Weights of a small mixture-of-experts language model, trained from scratch on English Wikipedia.
Size: 10 layers, width 192, vocabulary 8192, 77.6M parameters.
Experts: 384 GeGLU neurons an expert, a softmax router.
Training: a variant of Muon for the experts, 3363 steps.
Below are experts of layer 4 (counted from 0) of a mixture-of-experts language model. Rows are named router (the router's row for the expert), gate (a neuron's input weights, with its number), up (a neuron's input weights, with its number) and show model dimensions 0-191. Each number is 128 + 24 x the weight over its row's rms, rounded and kept within 0 to 255.
After each expert's rows: "comes after" lists some tokens at least twice as common just before its tokens as in all text. This comes from a sample of Wikipedia text that the model never trained on. Tokens count by the router's weight.

# expert 7
router [122 147 140 115 132 143  95 128 139  81 132 141 151 155 126 124 138 105 158 139 109 148  91 116 153 108 100 131 117 135 161 101 120 122 111 118 129 146 111 135 147 112 143 138 103 176 150 129 107  66 140  91 133 148 166 126  85 155 108 113 152 118 126 174 131 125  92 140 142 136 140 112  95 130 150 147 139 170 159 117 136 134 162 143  89 123 124 130 138 134 130  83 118 138 141 128 138 120 135  93  94 162 107 146 156 116 107 117 139 105 134 103 112 162 144 136 111 117  98 159 119 135 112 130 104 118  73 151 133 122 147  86 136  90 197 115  96 107  80 102 189 135 155 101  99 137  71  95 151 179 125 141 118 129  70 142  84 116 124 131 139 128 171 121 159 157 178 108 140 134 111 115 105 125 123 148 116 107  96 127 137 109 107 121 108 141 160 127 114 116  90 175]
gate12 [155 127 131 138  76 123 165 125 105 123 161 154 126  98 152 133 149 140 155 138  78 143 118 137 121 160 130 151 144 149 121  76 117 146 170  77 121 143 111 129 169 164  69 131 139 174  81  84 119 111 143 160 136  98 122 128 132 114  81 181 126  86 122 117 123 138 137  99 101  85 141 121 117 136 109  99 143  98  94 107  90 140 128 130 120  97 147 102 150 119  97 142 169 172  91 136 111 122 113  99 143  99 140 104 122 155 155 156 114 152 122 150 121 110 106 122 143 126 146 128 114  90 120 161 143 138 136 135  82 121 148 131 147  95 105 122 118 108 138 148 150 116 148 101 129 129 135 111 143 125 140 121 140 139  99 172 133 134  96 139 140  84 125 170 104 110 162 129 116  90 127 128  86 164 159 142 125  93 140 146  70 134  89 139 104  81 112 122 132 161 127 133]
up12 [105 138 112 116 118 127 114  93  98 168 100 188 131 116 147 135 135 137  56 135 147 110 172 151 147 138 146 166 107 141 124 121  99 144 129 114 111 136 117 139  94 130 122 129 131 131 107 144 146 139 142 150 125  83 132 129 143 101 119 158 157 121 178 164 157 109 135 156 134 129  99 120 145 112 128 120 116 148 127 102  76 151 120 105 152 120 114 132 143 160 106 117 131 117  74 147 104 126 117 114 109 124  95 121  85 142 171 104 134 131 121 179 130 123 126 130 107  88  99 136 178 118 114 112  71 151 133 139 126 114 158 135 143 132 139 134 149 138 199 137  95 119 148  97 131 128  61 131 151 194 170 109 109 137 102 130 182 104 154 111 134 147 111 152 115  70 142 104 128 119 171 130 134 150 135 131 145 160 139 118 157 122 113  84 130 109 109 116 122 132 152 107]
comes after: ")", " ", "\"", "%", " Title", " Team"

# expert 26
router [103 148 137 134 120  96 103 103 109 136 156  77 141  70 137 136 144 130 154 148 132 107 128  99 141 104 117 154 176 105 140 159 180 123 147 100 119 157 116 130 101 117  99 139 121 121 152  96 108 177  90 147 131  54 137 121 144 116 163 128 134 122 120 114 138 164 115 120 129 108 128 154 127 106 115 116  90 118 140 165  62  93 104 152 174 157 139  91 127 117  95 138 108 106 102 168 124 154 127 132 147 156 112 118 133 180 112  95 119 141 136  74 121 107 150 129  72 114 136 170 110 154  89 124 130 119 102 112 133 134 106  69  93 139 149 102 157 143 135 138  93 164 160 112 124 130 146 108 136 125 144 116 118 148 124 100 131 163 124 109 132 154 143 135 121 140 102  71 129 122 139 135 155 144 143 133 162 152  96 162 146 142 117 137 105 108 124 134 111 134  94 106]
gate0 [113 151 119  95 122 129 139 143 165 146  75 125 137 158 146 144 111 142 139 155 110 116 132 135 143 105 101 122 141 112 133 114 145 157 125  78 138 130 153 141 152 125 112 123 113 101 182 115  94 128 111 120  82  75 104 131 186 123 125 111 135 108 114 113 113 114 160  95 177 131  99  97 108 137 133  78 146 115 136  93 137  98 147 112 162 170 166 114 116 114 155 142 113 123 172 117 114 132 102  94 144 156  73  92 139 153  91 139 130 118 136  96 124 174 104 115 110 136 128 153 113 124 182 159 121 125 190 148 120 139 101 134 124 127 127 139 119 148 138 165 103 167 139 155 124 117 111 156 112 126 130 146 128 134 125 104 120 156 143 166  70 155 124 146 112 159 109  99 135 121 138 102 104 180 125 119 105 129 157 128  97 142 159 132 176 165 176 130 148 136 129 109]
up0 [110 118 134 141 157 137 156 175 132  81 143 141 130 104 125  81 151 103 125 147 127 137 146 131 161 179 135 105 127 183 115  94 157 117 120 131 125 118 127 133 140 131 139  99 113 113 105  78 186 114 151 142 122 117 161  93  99 143 131 169 123 106  98  94 184 119 105 142  91 153 112 115  87 120 118 103 116 153  95 157 129 125 107  75 130  90 128 160 139 155 117 132 149 102 168 140 161 155 103 149 139  84 126 149 155 150 136 111 138 143 122 147 127  88 141 168 145 131 211 156 149 126 126 115 145 144 179 122 126 105 170 135 133 103 165 107 116 107 121 110 132 126 130 133 107 132 125  98 108 162 139  94 157 140 124 124 136 127 119 110 115 176 158 148 137 119 140 142  83 110 136 144 110 105 114 104 146 108 145 134  96 111  90 155 148 132 107 137 119  81 150 120]
comes after: " the", " a", " and", " was", " to", " t"

# expert 6
router [163 146 110 124 127 107 144  98 105 160  91 128 108 167 135 169 145 119 157 116 112 136 106 111 117 114 145 122 115 115 114 118 116 147 178 119 156 112 131 149 161 132 127 178  93 141 123  97 127 137 117 155 137 124 106 142 117 137 139 100 105  89 114 154 145 143  68 122 121 134 155 117 153 151 167 120 154 113 135 121 132 154 122 123 151 115 144 125  47 128 135 173 125 100 146 144 139 147 154 121 130 193 127 161 141 141 123 116 121 175 130 103 126 106  99 133 119 137 125 121 163 180 108 130 142 104 124 157 124 139  63 191  99 121  87 152 119 142 105 153 118  76 114 123 131 143 154 108 147 125 122 105 191 130 109 185 103 116 157 123 147 113 159 120 141 141 173 148 141 122 123 142 150 159 115 145  90 104 117 124 137 168  90 135 130 101 100 161 117 142 118 133]
gate1 [136 137 104 138 125 136 188 125 180 145 101  95 121 117 143 139 131 156 100 105 145 135 118 101 124 173 111 131 139 102 132  87 127 126  96 105 108 174 165 136 137 119 137 179 127 145 124 160 105 130 102 123 114 140 138  96 136 144 106 127 139 137 151 108 106 148 144 110 168 141 193 145 105 122 164 119 164 130 118 126 118 102 153 140 134 138 134 130 102 129 167 131 166 142  95 122 126 139 156 158 140 121 163 161 196 134 134 175  48  84 151 145 160 120 125 148 164 164 143 116 129 158  65 157 132 100 136 142 117 117 132 103 142 116 126 128 164 156 130 123 125 115 135 108 107 141 129 152 167 134 106 134 148 117 114 142 118 123 169  99 138  92 145 172 129  85 132 101 111 148 108 156 130  98 115 106 157 102 142  87 128 136 142 144 152 132 130 133 112 156  90  90]
up1 [140 110 122 142 123 166 150 181 126 107 123  77 149 116 160 164 131 130 139 103 113 128 138 124 152 140  87 125 113 125 150  94 119 146 129  68 122 170 143 104 162  83 128 200 139 152  99 169 138 132 112 144 152  96 147 101 132 123 124 140 127 139 110 130 165  88 127 148 138 139 151 148 146 158 113 148 161 139 178 149 134 101 155 124 127 129 158 141 121 182 134 110 175 163 116 148 119 158 142 129 158 131 161 104 116 148  79 156  90 114 153 152 166 146 121 123 121 140 126 148  78 106 115 124 131 104 159 131 159 133 148  81 134 137 106 126 123 118 124  91 111  93 150 133 129  94 139 166 151 126  64 129 161 127  88  97 104 112 151 153 138 118 144 130 140 108 151 119 120 110 120 123  79 153 130 122 141 139 111  71 155 120  91 123 148 137 109 132 132 104 127 114]
comes after: "==", " ==", "===", " ===", "====", " ===="

# expert 48
router [132 106 138 131 139 136 150 109 117 124  97 125 125 124 150 109  96 152 187 141  97 147 105 150 115 147  92 131 100 103 151 136 158 176 106 119 126 102 117 111  88  81 112 156 128 131 155 101 163 166 133  71 127 121  96 162  90 158 102 124 120 150 110 126 105 119 134 132 114 120 153 144 103 142 161 142 143 136 106 129 122 142 124 124  89 121 149 115  86 144 121 103 143 126 135 136  95 158 108  77 140 148 129 112 149 143 149 139 142 132 119  82 110 176 175 139 118 143 117 144 125 143  91 123 136 104 127 116 168 135 119 159 108 119  97 124 127 170 161 119 158 171 154 132 162 119 117 112 135 144 129 128 159 156 143 112  67  89 150 143 110 150 138 143 113 133 134 137 115 168  82 124 140 122 102 118 100 144 114 134 198 106  75 119 107  82 108 110  94 181 113 145]
gate1 [160 142 121 137 145 111 107 130 132 181 115 121 132  89 158 137  92 119 145 132 146 110 121 178 104 120 119 140 140 101  76 139 150 122 152 134 139 166 101 164 118 142 117 104 128 146 116 144 161 147 127  99 101  93 141  93 121 119 100 183 119 146 131 133 122 134 147 115 128 125 171 102  99 149 125 145 129  90 159 120  49 113 149  89 104 147 136 123 121 123 109 128 133 121 129 132 161  93 130  97 118 120 178 125 130 141 122 112 148 109 163 100 127 175 150 119  98 140 157 115 135 132  77 136 139 147 120 135 110 108 158 103 146 135 107 130 171 101 118 122 125  77 156 124 107 107 127 160 129  92 154 199 159 120 128 125 148  94  80 142 117 141 128 164 136 120 101 140 103 165 124  91 108  87 143 171  73 152 133 147 107 105 127 116 140 102 140  91 137 116 120  95]
up1 [123 133 122 122 140 137 145 111 160  94 131 152 113 137 107 145 110 153 111 178 153 119 111 119 155 141 163  86 104 125 185 126 155 130 128 123 152 116 130 192 144 151  88 142 129 102 123  89  82 188 140 114 139 155 101 121  92 160 130 167 175 118 110 125 154 157 114 144 138 147 169 126  91 135 138 134 122 110 123 147 110 128  99 147 134 158 152 123 129 103 110 173 166 139 158 135  79 137 145  84  90 106 163 172 158 133 119 106 113 145 102 114 105 126  78 135 169 135 126 137 132 147 119 106 150 147 165 182 148 125 130 121 144  93 119 151 126  64 111 172 140 126 119 122 138 122 136 107 118 144 102 128 120 173 106 137  91 165 126 123 143 142 145 128 118  88 142 154 163 132 136  99 128 124 151 105 144 148 128 138 127 166 110 162 122 130 102 112  91 164 125 136]
comes after: ")", ".", " |", ";", ").", ");"

# expert 18
router [111 112 118 135  88 143 137 163 107 124 104 119 129  93 142  97 105 146 167 109 133 116 110 154 102 111 115 176 154 122 107 143 139 106 114 131 152 118 118 122 140 165 135 111 105 144 118 108  99 147  95 111 145 127 150 138  95 139 131 107 152 156  83 187 112 108 117 179 174 152 135 153 117 167 128 149  82 160 137 140 134 135 128 150 149 172 139  97  98 170 132  75 159 152 158 133 116 150 132 141 128 127 127 119 120 104 134 118 164 158  97 102 141 138 138 105 147  81 115  94  99 134 132 132 169  96  87 151 166 121  93 117 152 100 140 118 144 144  77 119  92 108  89 153 161 128 128 154 128  93 112 110 110  73 121 108 148 140 139 105 141 157 145  98 140 102 111 140 162 155  96 156 123 107 110 122 148 144 162 143 127 136 121 105 121 108 133  78 109 150  75 131]
gate3 [144 125 135 125 140 144 107 176 146  92 148 134 140 112  66 156  81 136 145  85 119 143 123 130  62 182 152 138 162 113  63 113 131  84 113 146 172 161 120 144 128 176 133 108  99 142 133 121 110 149 154 146 155 147 154 112  96 141 100 125 104 150 130 127 105 123 116 146 119 132 196  90 144 154 101 134 151 169 135 133 143 142 106 102 128 165 145 121 166 114 125 123 151 140 156 114 137  96 123 149  97 102 121 159 149 129 124 121 114 105 112 108 135 126 114 129  96 107 134 115 125 178 149 128 121 111 122 168 138 136  70 129 123 117 118  93 120 126 122 159 138 145 150 110 132 175  85 123 103 150 113  93 106  95 146 152  84 127 108 132  82 120 146 119 128 164 118 137 113 122 150 129 105 148 132 105 118 113 116 148 153 106 109  79 123 128 113 105  93 159 146  95]
up3 [163  86 130 142  95 137 150 142  94  71 181 156 151 118 200 121 115 126 138  77 156 131  97 153 134 106 106 135 120 108 139 181 119 123 146 108 116 136  93  94 113 122  90 131 126 142 122  91 159 161 123 134 143 151 128 161 118 153 147 108 143 111 131 103  96 129 119 105 153 107 135 135 120 154 138 126 123 110 135 120 121 149 119 140 125 158 106 155 159  83 124 140 132 129 176 175 134 101 138 109 146 110 147 112  73 121  99 108 121 131 184 124 123 125 137 102 181 152 141 144 139 134 112 139 145 109 121 131 162 102 104 127 120 124 122 139 138 169 129 130 131 117 119 138 104 181 165 131 184 171 135 120 169 139 111 144 130 146 138 131 145 172 144  96 140 131 132 125 126 135 146  89  79  98  87 137 149 138 125 144 111  98  86 191 120 130 148 128 124 135 149  95]
comes after: " in", " for", " at", " of", " with", " on"

# expert 44
router [138 151 147 124 124 131 124  91 136 141 102 201 122 104  95 127  96 153 126 149 148 103 154  87 153 119 145 132 114 150 126 101 101 134 103 119 102 105 146 105  86  73  99 144 111 116  88 153 155 153 129  93  99 113 134 140  78 132 141 140 154 136 153 167 128 116 106 142  78 145 140 155 124 131 145  81 203 123  98 150 170 112 132 159 167 112 154 149 115 129 152 149 128 145 137 119 105 105 162 153 122 153 157 116 144 131 126 129 102 109  74 119 122 153 119  84  90 100 130  90 134 142 120 131 109 155  91 148 155 143 117 137 121 125 107 109 133 130 101  67 155 143 150 110 128 124 119  85 144  80 107 121 120  98 141 110 117  78 118 136 136 129 122 131 138 133 133 121 136 126  82 101 150 132 146 142 116 106 130 138 133 136 158 107 137  86 139 165 165  98  95 112]
gate1 [122 145 152 145 134 176 120 193 117 117 101 113 127 108 143 119 145 129 106 127 144 135 126 131 165 103 128 169 115 143 105 141 134 152 131 100  85 125 109 167 114 114 121 105 146 118 165 111 163 128 133 158 152 106 114 105 165  94 136 127 124 106 128 108 152 150 115 172 113  90 111 153 104 116 161 102 112  75 147 106 109 151 163 152 165 146 127  98 106 144 143 143 143  93 171 142 134 107 155  89 148 134 155 148 132 161 143 153  98 105  88 131 124 163 111 145 108 168  74 143 101 123 136 174 156 128 113  97 118 141 115 143 170 144 126 141 149 172 119 123 150 129 119 155 131 111 140 114 139 148 116 164 104 137 186 167 106 137 142  82 140 152 132 170 144 141 114 129  99 142 133 122 117 139  87 130 127  53  75 100 104 124 113 129 138 138 133 151 102 117 131 106]
up1 [154 154 175 116 131 144  43 120 141 128 133 119 114 119 106 128  82 132 107 126  79 136 155 111 141 126 130 133 133 106 108 139  89  90 150 130 120 123 104 147 145  98 119 115 110 149 159  50 163 145 151 150 117 135 119 140 164 101 133 153 136  96 104 177 149  85 136 156 173 101 145 118 127 121 113  99 114 122 118  93 120 138 148 135 134 126 107 141 115 140  92 122 130 153 124 165 130 125 149 151 139 145 156 111 155 145 121 118 141 159 120 122 135 136 150 131 149 130 124 153 121 164 108 122  82 123  95 142 185 105 123  88 148 160 130 176 109 142  97  82 108 155 124 112  91 188 106 131 163  99 128 146 130 146 159 129 186 142 104 113 143 127 179 160 138 150 106 105 131 129 131 119 111 124 128 131 119 108 145 158  96 127 125 140  68 125 144 145 117 111 148 106]
comes after: "\n", "\"", " /", " co", " m", " Albums"

# expert 41
router [162 142 102  83 138  98 133  82  94 133  95 133 133 129 137 165 108 106 118 140 141 111  99  94 163 127 137 122 128 116 157 145 149 101 120  91 116  70 139 152 154  91 120 160 157 142 141 154 162 124 147 143 128 138 136 158 130 117 108 147 160 159 158 113 139 138 136 117 139 124 140 113 111 138 146 100  81 117 105 153 165 130  85 118 149  99 117 109  95 138 142 119  76 134 179 120 138 110 111 159 141 112 129 192 107 125 158 150 144 148 127 134 153 141 113  75 132 150 158 168 108 123 142 104 141 120 107 146  90 134 157 169 123 155 110 124 124 133 188 134 159  63 131 110 170  87 137 102 131 138 127 120 160 122 117 142  84 126 155 123 119 108 129 125 144 104 122 115 100  98 122 165 110 154 104 147 141  88 130  89 138 119  88 172 150 104 148 138 135 153 140 103]
gate1 [ 94 114 160 144 126 150 156 146 127 119 108 151 134 127 153 153 125 100 134 165 175 173  99 126  95 138  68 120 126 138 111 155 125 108 104 145 115 161 143 109  92 119 104 133 151 144  90 124  92 115 116 133 151 135 172 121  99 116 136 113 123  92 130 103 132 102 121 124 114 108 140 104  62 153 147 135 101 163 152 108 149 133  90 102 121 130 102 147 107 190 121  91 138  88 124 139 123 113 147 165 100 119 145 125 101  76 161 105 156 142 124 141 131  72 132 121 103 108  84 157 135 128 104  96 115 154 111 136 163 126 131 117 122 144 153 171 114 159 117 132  97 147 116 150 138 127 104 150  94  91 142 152 169 133 153 152 118 142 153 119  93 144 127 115 102 153 116 159 131 155 116 162 118 103 173 102 172 135  94 160 104 139 121 159  97 139 132 134  91  93 142 146]
up1 [101 157 108 140 105 154 113 163 130 138 122 112 147 125 119 163 147 141 119 128  52 143 146  91 142 113 172 128 111 129 116 151 157 160 124 122 144 124 127 155 120 146 132  99 146 151 147 141 155 105 115 123 149 101 129 115 138 152  86 133 167 118 104 123 133 120 110 111 140 133 127 139 126 158  97  87 152  86  90 126  94  99 146 138 118 117 184 146 121 126 114 139 142 178 160 132 134 135 104  94 143 151 165 156 167 106  89 140 122 124 163 108  77 173 102 141  82 130 117  94 160 157 163 123  83 146 150 115  81 139 138 141  91 102  96 119 151 119 131 134 110  93 151 114 111 164 109  69 112 175 122 103 128 122 105 121  99  99 153 126 124 147 119 129 129 105 117 141 110 136 153 142 117 125 108 165 100 147 143 117 112 156 135  76 170 156 121 174 120 152 137 134]
comes after: "\n", " Department", " Institute", " Ministry", "|---|---|---|---|---|---|", " According"

# expert 37
router [146 122 121 100 147  98 142 106 128 144 152 144 126 167 114 147 105 129 143 140 141 153 130 151 123 128  96  95 103 153 156 129 127 111 195 124 114 106 164 132 105  92 107 102  80  93 122 158 121 127 124 148 143 160 128 139 129 130 147 150 140 112 137 118 145 147 124  95 119 137 131 128 160 129 116 151  90 147 118 164 153 136 104 157 158 107 165 131  75 143 142 106  99 148 135 128  95 114  95 121 143 127 160 120 130 126  89  90  92 152 120  96 147 131 138 119 159 113 138 107 105  97 102  94  81  72 141 139 101 140 123 116 133  93 149 156 166 154 109 148 149 143 125 114 159 104 118  66 188 120 113  92 123 131 104 139 148 116  95  97 161 154 109 100 132  89 114 112 169  86  85 156 134 125 151 159 114 127 109 140 151  77 116 137 113 124 118 165  97 102  90 118]
gate10 [146 164 129 129 147 133 128 105 133 115 174  99 149  81 137 101 130 138 131 135 131 124 143 106 124 103 117 155 114 134 129  94 161 137 117  98 103  86 125 130 117 118  59 160 160 145 149 117 175 141  97 146 155 150  97 140 137 123 136  93 151  94 153  90  88  75 104 145 126 139 120 163  86 121 117 103 117 157 129 139  95 147 154 134 116 162 145 152 126  90 140  95  82 156 165  98 135 116 130 145 129 162 125 114 105  98  84 127 139 101 142 118 147 161 127 117 134 118 156 109 155 154 176 132 166 133 129 156  93 132 104 149 162  91 129 127 137 122 115 112 117 123 176 112 116 155 115 100  81 160  94 114 133 148 116 127 124 150 124 147  85 120  93  93 155 113 138 126 114  88 127 149 142 167  82 119 151 143 112 113 109 162 131 125  96 105 158 136 166  88 133 106]
up10 [147 160 102 144 127  88 156 131 114 147 149 121 126 128 122 130  57 118 115 131  98 147  91 103 154 113 156 156 125 120 111 133 142 158 151 124 165 114 130 115 110 104 103 127 123 145 160 154  88 152 138 135 104 125 131 142 114 104 159 124 155 103 166 158 167 100  94 190 126 134 139 116 169 136 144 149 122 131 146 121 103 123 133 114 111 145  88 157  58  91 176 125 100 123 105  64 147 136 108 125 114 115 144 130 133 195 126 135  99 132 153 127 112 103  99 109 119 169 116  99 116 154 123 112 142 143 127 122 122 136 120 163 144 132 108 136 105 152 128 133 112 128  86  84  94 142 117 151 174 157 116 157 140  93 160 126 138 102 100 141 165 123 161 107 169 117  95 135 103 150 112 137 147 152  99  66 128 131 150  78 128  99 140 134 123 135  95 121 141 134 146 134]
comes after: " |", "0", " ", ";", "1", "3"

# expert 34
router [ 88 156  88 107 167 101 110 135 126 106 121 170 133 135 122 153  95 115 111 134 136 172 194 126 106 120 130 133 155 138 169 134 137 111 127 163 114 153 147 112 100 144 119 124 121 100 144 157 121 128  96 126 133 149 136 141 149 139 126 159 142 125 148 108 147 151 108 151  96 168 125 102 128 162 133 119 133 132 146 145 117 122 134 118 109 101 110 123 189 151 162 142 129 100 154 134  98 146 118 114 106 118 154 113 138 129 122 143 128 102 128 100 106  81 128 120 171 118 122 152 118 137 124 104 134  63  77 129 146 155 110 165 141  93 126 170 140  49 100 116 166 163 100 120 139 111 115 129 129 126 111  90 131 104 114 114 143  75 146  90 121 123 152  71 122 131 171  86 119 148 125 130 101 146 147 131 107 163 158 126 131  95 140 121 132 148 100  59 105 106 125 111]
gate9 [ 96 161 128 161  96 148 111 111 135 182 150 136 144 129 109  97 192 181 112 115 151 129 110 110 127 102 160 148 149 144 130 124 143 124 135 136 136 160 134 131 146 160 148 127 106 132 146  94 150 114 127 116 181 114 127 114 119 101 131 122 156 136 133 143  93 135 124 114 106 128 133 109 111 151 119 107 100 131 122  98 118 111 138 119  92 104 133 122 161 129 130 115 111 116 102  96 142  77  77 122 119 133 159 122 142 118 111  80 131 132 119 126 121  80 170 143 120 133 128 138 156 122 140 100 142 118 106 181  73 116 137  74 133 138 144 113 117 158  83 121 109 147 109 105 123  98 173  74 134 141 149 156 117 134 139 131 147 149 119 103 136  95 149 125  97  89 143 128 116 109 199 145 182 122 113 142  88 118 133 146 152 100 113 137 126 188 130 160 156 121  66 134]
up9 [128 143 144  85 128 151  87 113 124 160 140 161  94 122  89 117 153 111 124 125 108 117  91 144 119 125  91 129  82  93 165 161 122 112 147 105 117 135 107 115 141 141 115 100  85 154 113 155 126 149 147 133 151 111 160 108 125  94 105 123 130  96 132 150 128 150 107 150 134 125 113 139 155 127 137 144 118 153 114 124 114  93 100  91 158 123 136 129 125 116 143  95 136  98 139  76 163 108 163 114  90 181 166 125 130 144 116  90 155 109  92 171 113  67 147 103 117 154 136 145 119 131 121 114 119 117  89  95  82  94 172 116 114 139  84 111 132 163 116 133 107 133 109 106  97 138 163 158 131  87 124  91 128 100 156 124 105 112 106 175  93 162 148 139 135 119 154 150 147 119 100 191 125 126 113 159 131 140 138 120 142 132  77 112 163 118 158 159 145 128 142 113]
comes after: " |", " ", "%", "|", "4", " Conservative"

# expert 46
router [116 152 147 131  72 103 151 156 132  91 119 156 134 132 143  91 141  82 117 133 149 151 118 124 129 160 144 123 109 155 147  97  96 116 131 146 110 115 108 138 120 120  91 138 102 103 107 143 136 134 115 127 145 127 136 114  99 106 157 124  69 105 112  99 149 134 130 148 116 153 127 140 115 127  86 109 122  78 104 109 122  89 127 153 166 143 145 109 108 131 126  47  88 109 148 137 149 143 141 125 150 107 118 157 129 153 121 109 147 154 130 108  93 113 128 107 119 139 119 141 176 168  99  94 111  95 116 123 129 134 133 158 145 104 141 120 154 157 106  99 161 113 140 124 174 103 151 123 125 127 126 126 178  99 108 161  94 153 141 135  92 112 172 147 187 132 148 155  90 128 126 112 159 128 150 171 116 103 194 117 146 147  83 139 141  82 102 122 100 157 142 131]
gate6 [114  99 148 140 166  94 115 108 158 145 137 128 131 139  99 134 112 181 173 100 167 146 141 125 129 120 132 148 133 139 136 111 109 123 148 154 120 149 137 117 161  73 107 117 142 125 127 128 140 147 135 122 144 118 107 107 119 160 153 120 144 164 137 167 164 126 113 110 113 128 101  83 140 128 117 106  68 138 129 147 126  98 129 156 145 147 106 168 163  82  58 136 125  93  85  88 139 171 159 146 119 138 110 110 108 122 167 112 151 123 114  97 100  85  87 134 159 156 132 129 174 134 154 124 115 100 168 159 124 113 117 128  92 181 157  98  94 143 105 163 122 147 115 160 125 158 148 139 156 140 112  94 121 112 123  87 100 104 121 118 112 110 132 143 111 109 137 154  98 103 131 128 120 114 112 195 119 120 116 124 112 157 122 160 142 118 154 119 111  99 163 144]
up6 [133 173 114 105 145 187 128 130  67 133 114 130 111 116 123 180 146 110 120 111 116  81  90 120 144 136 121 111 116 127 108  95 125  91  86 127 168 106 122 123 140 166  85 112 144 138 140 111  97  87 136 110 129 119 140 160 136  90  95 151 131 117 106 119 135  85 145 132 149 141 117 154 162 154 129 103 137 103 109 153 113 122 146 127  94 160 146 134 128  98 101 168 145 186 155 135  95  84 133 153 133 138 148 147 150  96 102 106 127 137 181 141 175 170 172  92 116 142 116 168 127 129 104 149 127 114 100  84 105 153 111 156 125  99 102 121 147 110 128 119 133 128 116  88 156 125 141 138 165 131 128 151  97 125 123 162 190  88 117 143 162 117 125  89 158 103 114  95 142 151 148 107 123 119 134 131 158 151 132 171 120 133 144 127 118 161 141 136 136 126 135 113]
comes after: "\n", " =", " also", "History", " career", " is"

# expert 0
router [139 128 156 120  80 144 104 133 129 131  79 121 145 106 137 156 146 116 190 130 113 138 164 105 123 108 116 169 127 153 144 133 129 146  88 130 139 145 119 149 110 101  98 167 129 133 103 127 161 108 123 115 117 156 137 124 104 138 174 120 186 129 149 123 120 102 148 105 153 131 161 131 145 109 170 102 115  95 137 111 170 159 105 137 113 116 120 142 126 124 111 136 103 120 129  89 108 121 184 154 108 136 134 130 104 103 128 133 132 125 120  92 171 119 136 124 115 105 162 168  93 124 124 117 147 130 110 138 142 165  91 174 164  89 128 134 146 118 113 106 103  81  73 161 115 117 153 167 142 171  77 125 125 132  86 119 148 118 145 154 100 169 106 123 115 126 112 114 155 115  82  91 166  92 150 136 110 110  96 135 129 136 145  79 110 112  93 127 134 146 106  83]
gate2 [119 123 131 166 128 128  97 156 114 124  81 115 134 111  91 114 164 127  86 101 117 137 116 129 118 122 126 135  81 120 167 121 163 145 137 129 118 127  99 124 112 125  86 121 181 119 173 121 113 176 118  88  99 137 107 115 168 154 122 157 128 156 128 133  83 137 145 178 132 118 142 146 168 142 123 125 120 124 127 156 152 113 146 133  74 102 137 155 133 128 175 161 130  96 133 163 151 105  90 135  97 173 124 155 142  94 106 107 118 161 107 152 135 139 137 154  66  96  96  86 144 160 125 130 139 147 103 180 138 140 129  92 136 118 135 153  87 129 160 125 124 127 148 110 114 128 143 115 147  82 134  88 168 129  93 139 158  97 159 111 129 104  85 112 110 144 144 139 111 146 131 158 125 110 150 150 112 174  87 143 125 136 133  91 114 112 162 121 124  96 116 133]
up2 [142 125 130 139  71 110 106 153 149 135 119 112 133 110 128 167 127 190 147 121 143 152 113 141 129 129 159 156 131 130 142 127 141 117 133 151 125 103 119 150 160 103 150 124 132 132 147  87 154 124 127 115 119 129 162 148 140 151  94 138 123 105 127 187 157 123 106  89 112 169  98  56 182  97 147 153 111 139 120 178 128  98 118 135 174 124  96 150 106 140 110  94 167 120 176 143 150 123 136 121 142 168 115 150 164 131 115 132 108 129 100  96 148  95 177 108 102 138 104 147 176 112 133 127 138 121 127  94 119 109 138 137  87 135 134 115 158 141 105 108 157 116 113 146 105 130 108 114 100 112  90 109 147 143 133 148 138 149 113 124 161 120 132 105  98 162 129 130  78 134  95 104 169 147  96 176 191 131 115 149 158 122 112 158 108 150 115 145 149 127 152 105]
comes after: " |", "3", "5", "6", "2", "0"

# expert 9
router [125 120 102  81 109 114 150 156 122 126 123 115 101 105 132  66 122 131 150 122 131 127 116 127  89 114 121 131 114 165 163 108  92 140 139 166 114 107 130 128 168 121 112 107 107 121  88  96 140 149 126 128 132 135 136 173 145 110 142 119 171 123 152  94 122 121 153 108 124 160 105 115 105 137 103 124 116 140 117 103 159 161 140 136 146  89 201 141 146 147 109 118 139 156 123 162 130 126 115  90 134 112 165 121 179 135  89 152 177 106 122 130 116  87 172 148 131 133 152 157 124 130  61 169 156 100 142 128 129 102 126 144 134 113 148 126 152 124 147 114 102  86 116 158 120 126 115 124 133 153  79 108 148 126 139 164 123 101 132 128  91 137 182 136 141 147  92 164 129 114 157 115 152  93 144 168 126 125 120 180 143 142 173 115 127 154  98 115 140 185 142 143]
gate9 [151 141 117 108 119 109 141 111 164  87 108 132  95 139  99 114 147 154 133 143 122 137  86 107 141  75 108  98  98 100 129  94 161 112  82 137 146 132  94 135 145 197  99 124 143 108 104 134 155 142 144 157  98 150 146 117 125 152 113 124 178 127  77 129 138 109 126 115 160 101 159 173 189 135  90 143 121 141 114 146 111 185 110 176 141 111 127 113 126 129 103 136 123 177  95  97 209 134 145 144 113 143 119 125 137 126 111 116 139  91 141 112 134 111 115 116 139 172 131 161 119 103 134 116 146 128 131 116 151 123 173 116 143 136 140 142 176 109 174 116 134 147 119 121  90 132 132 120 132 144 123 155 155 127 152 136 163 115 149 143  79  88 151 154 123 132 134 137 105  75 111 125 148 126 104 119 129 136 131 146 151 119 139 124 146 132  88 136 149 143 158  90]
up9 [125 120 153 126 130 116 130 132 131 139 107 100 151 115 117 132 159 140 148 164  88  90 115 112 156 117 114 117  99 112 111 159 141 152 118 131 104 170  96 129 113 114 128 111 154 115 119 138 106 147 103 116 135 120 117 140 106 106 147 121 120 139 102 159 166 118  71  97  98  95 110 172  94 130 165 160 126 132  98  98 175 129 114  98 132 167 129 104 121 116 142 181 160 107 107 147 147  82 155  61 114  93 125 113  91 137 154 147 102 116 157 154 143 119 150 165 102 116 124 153 127 118 119 136 123 122 103 133 124 103  94 117 110 144 122 167 165 145  85 103 127 132 146 159 160 134  53 184 114 104 159 103 158 124 117 128 178 144  99 159 140 141 123 129 143 145 126 149 123 189 135 144 100 167 107 124  99 145 131 149 123 124 136 147 109 142 119 138  91 101 105  98]
comes after: "'", " |", "U", " medal", " Women", " Men"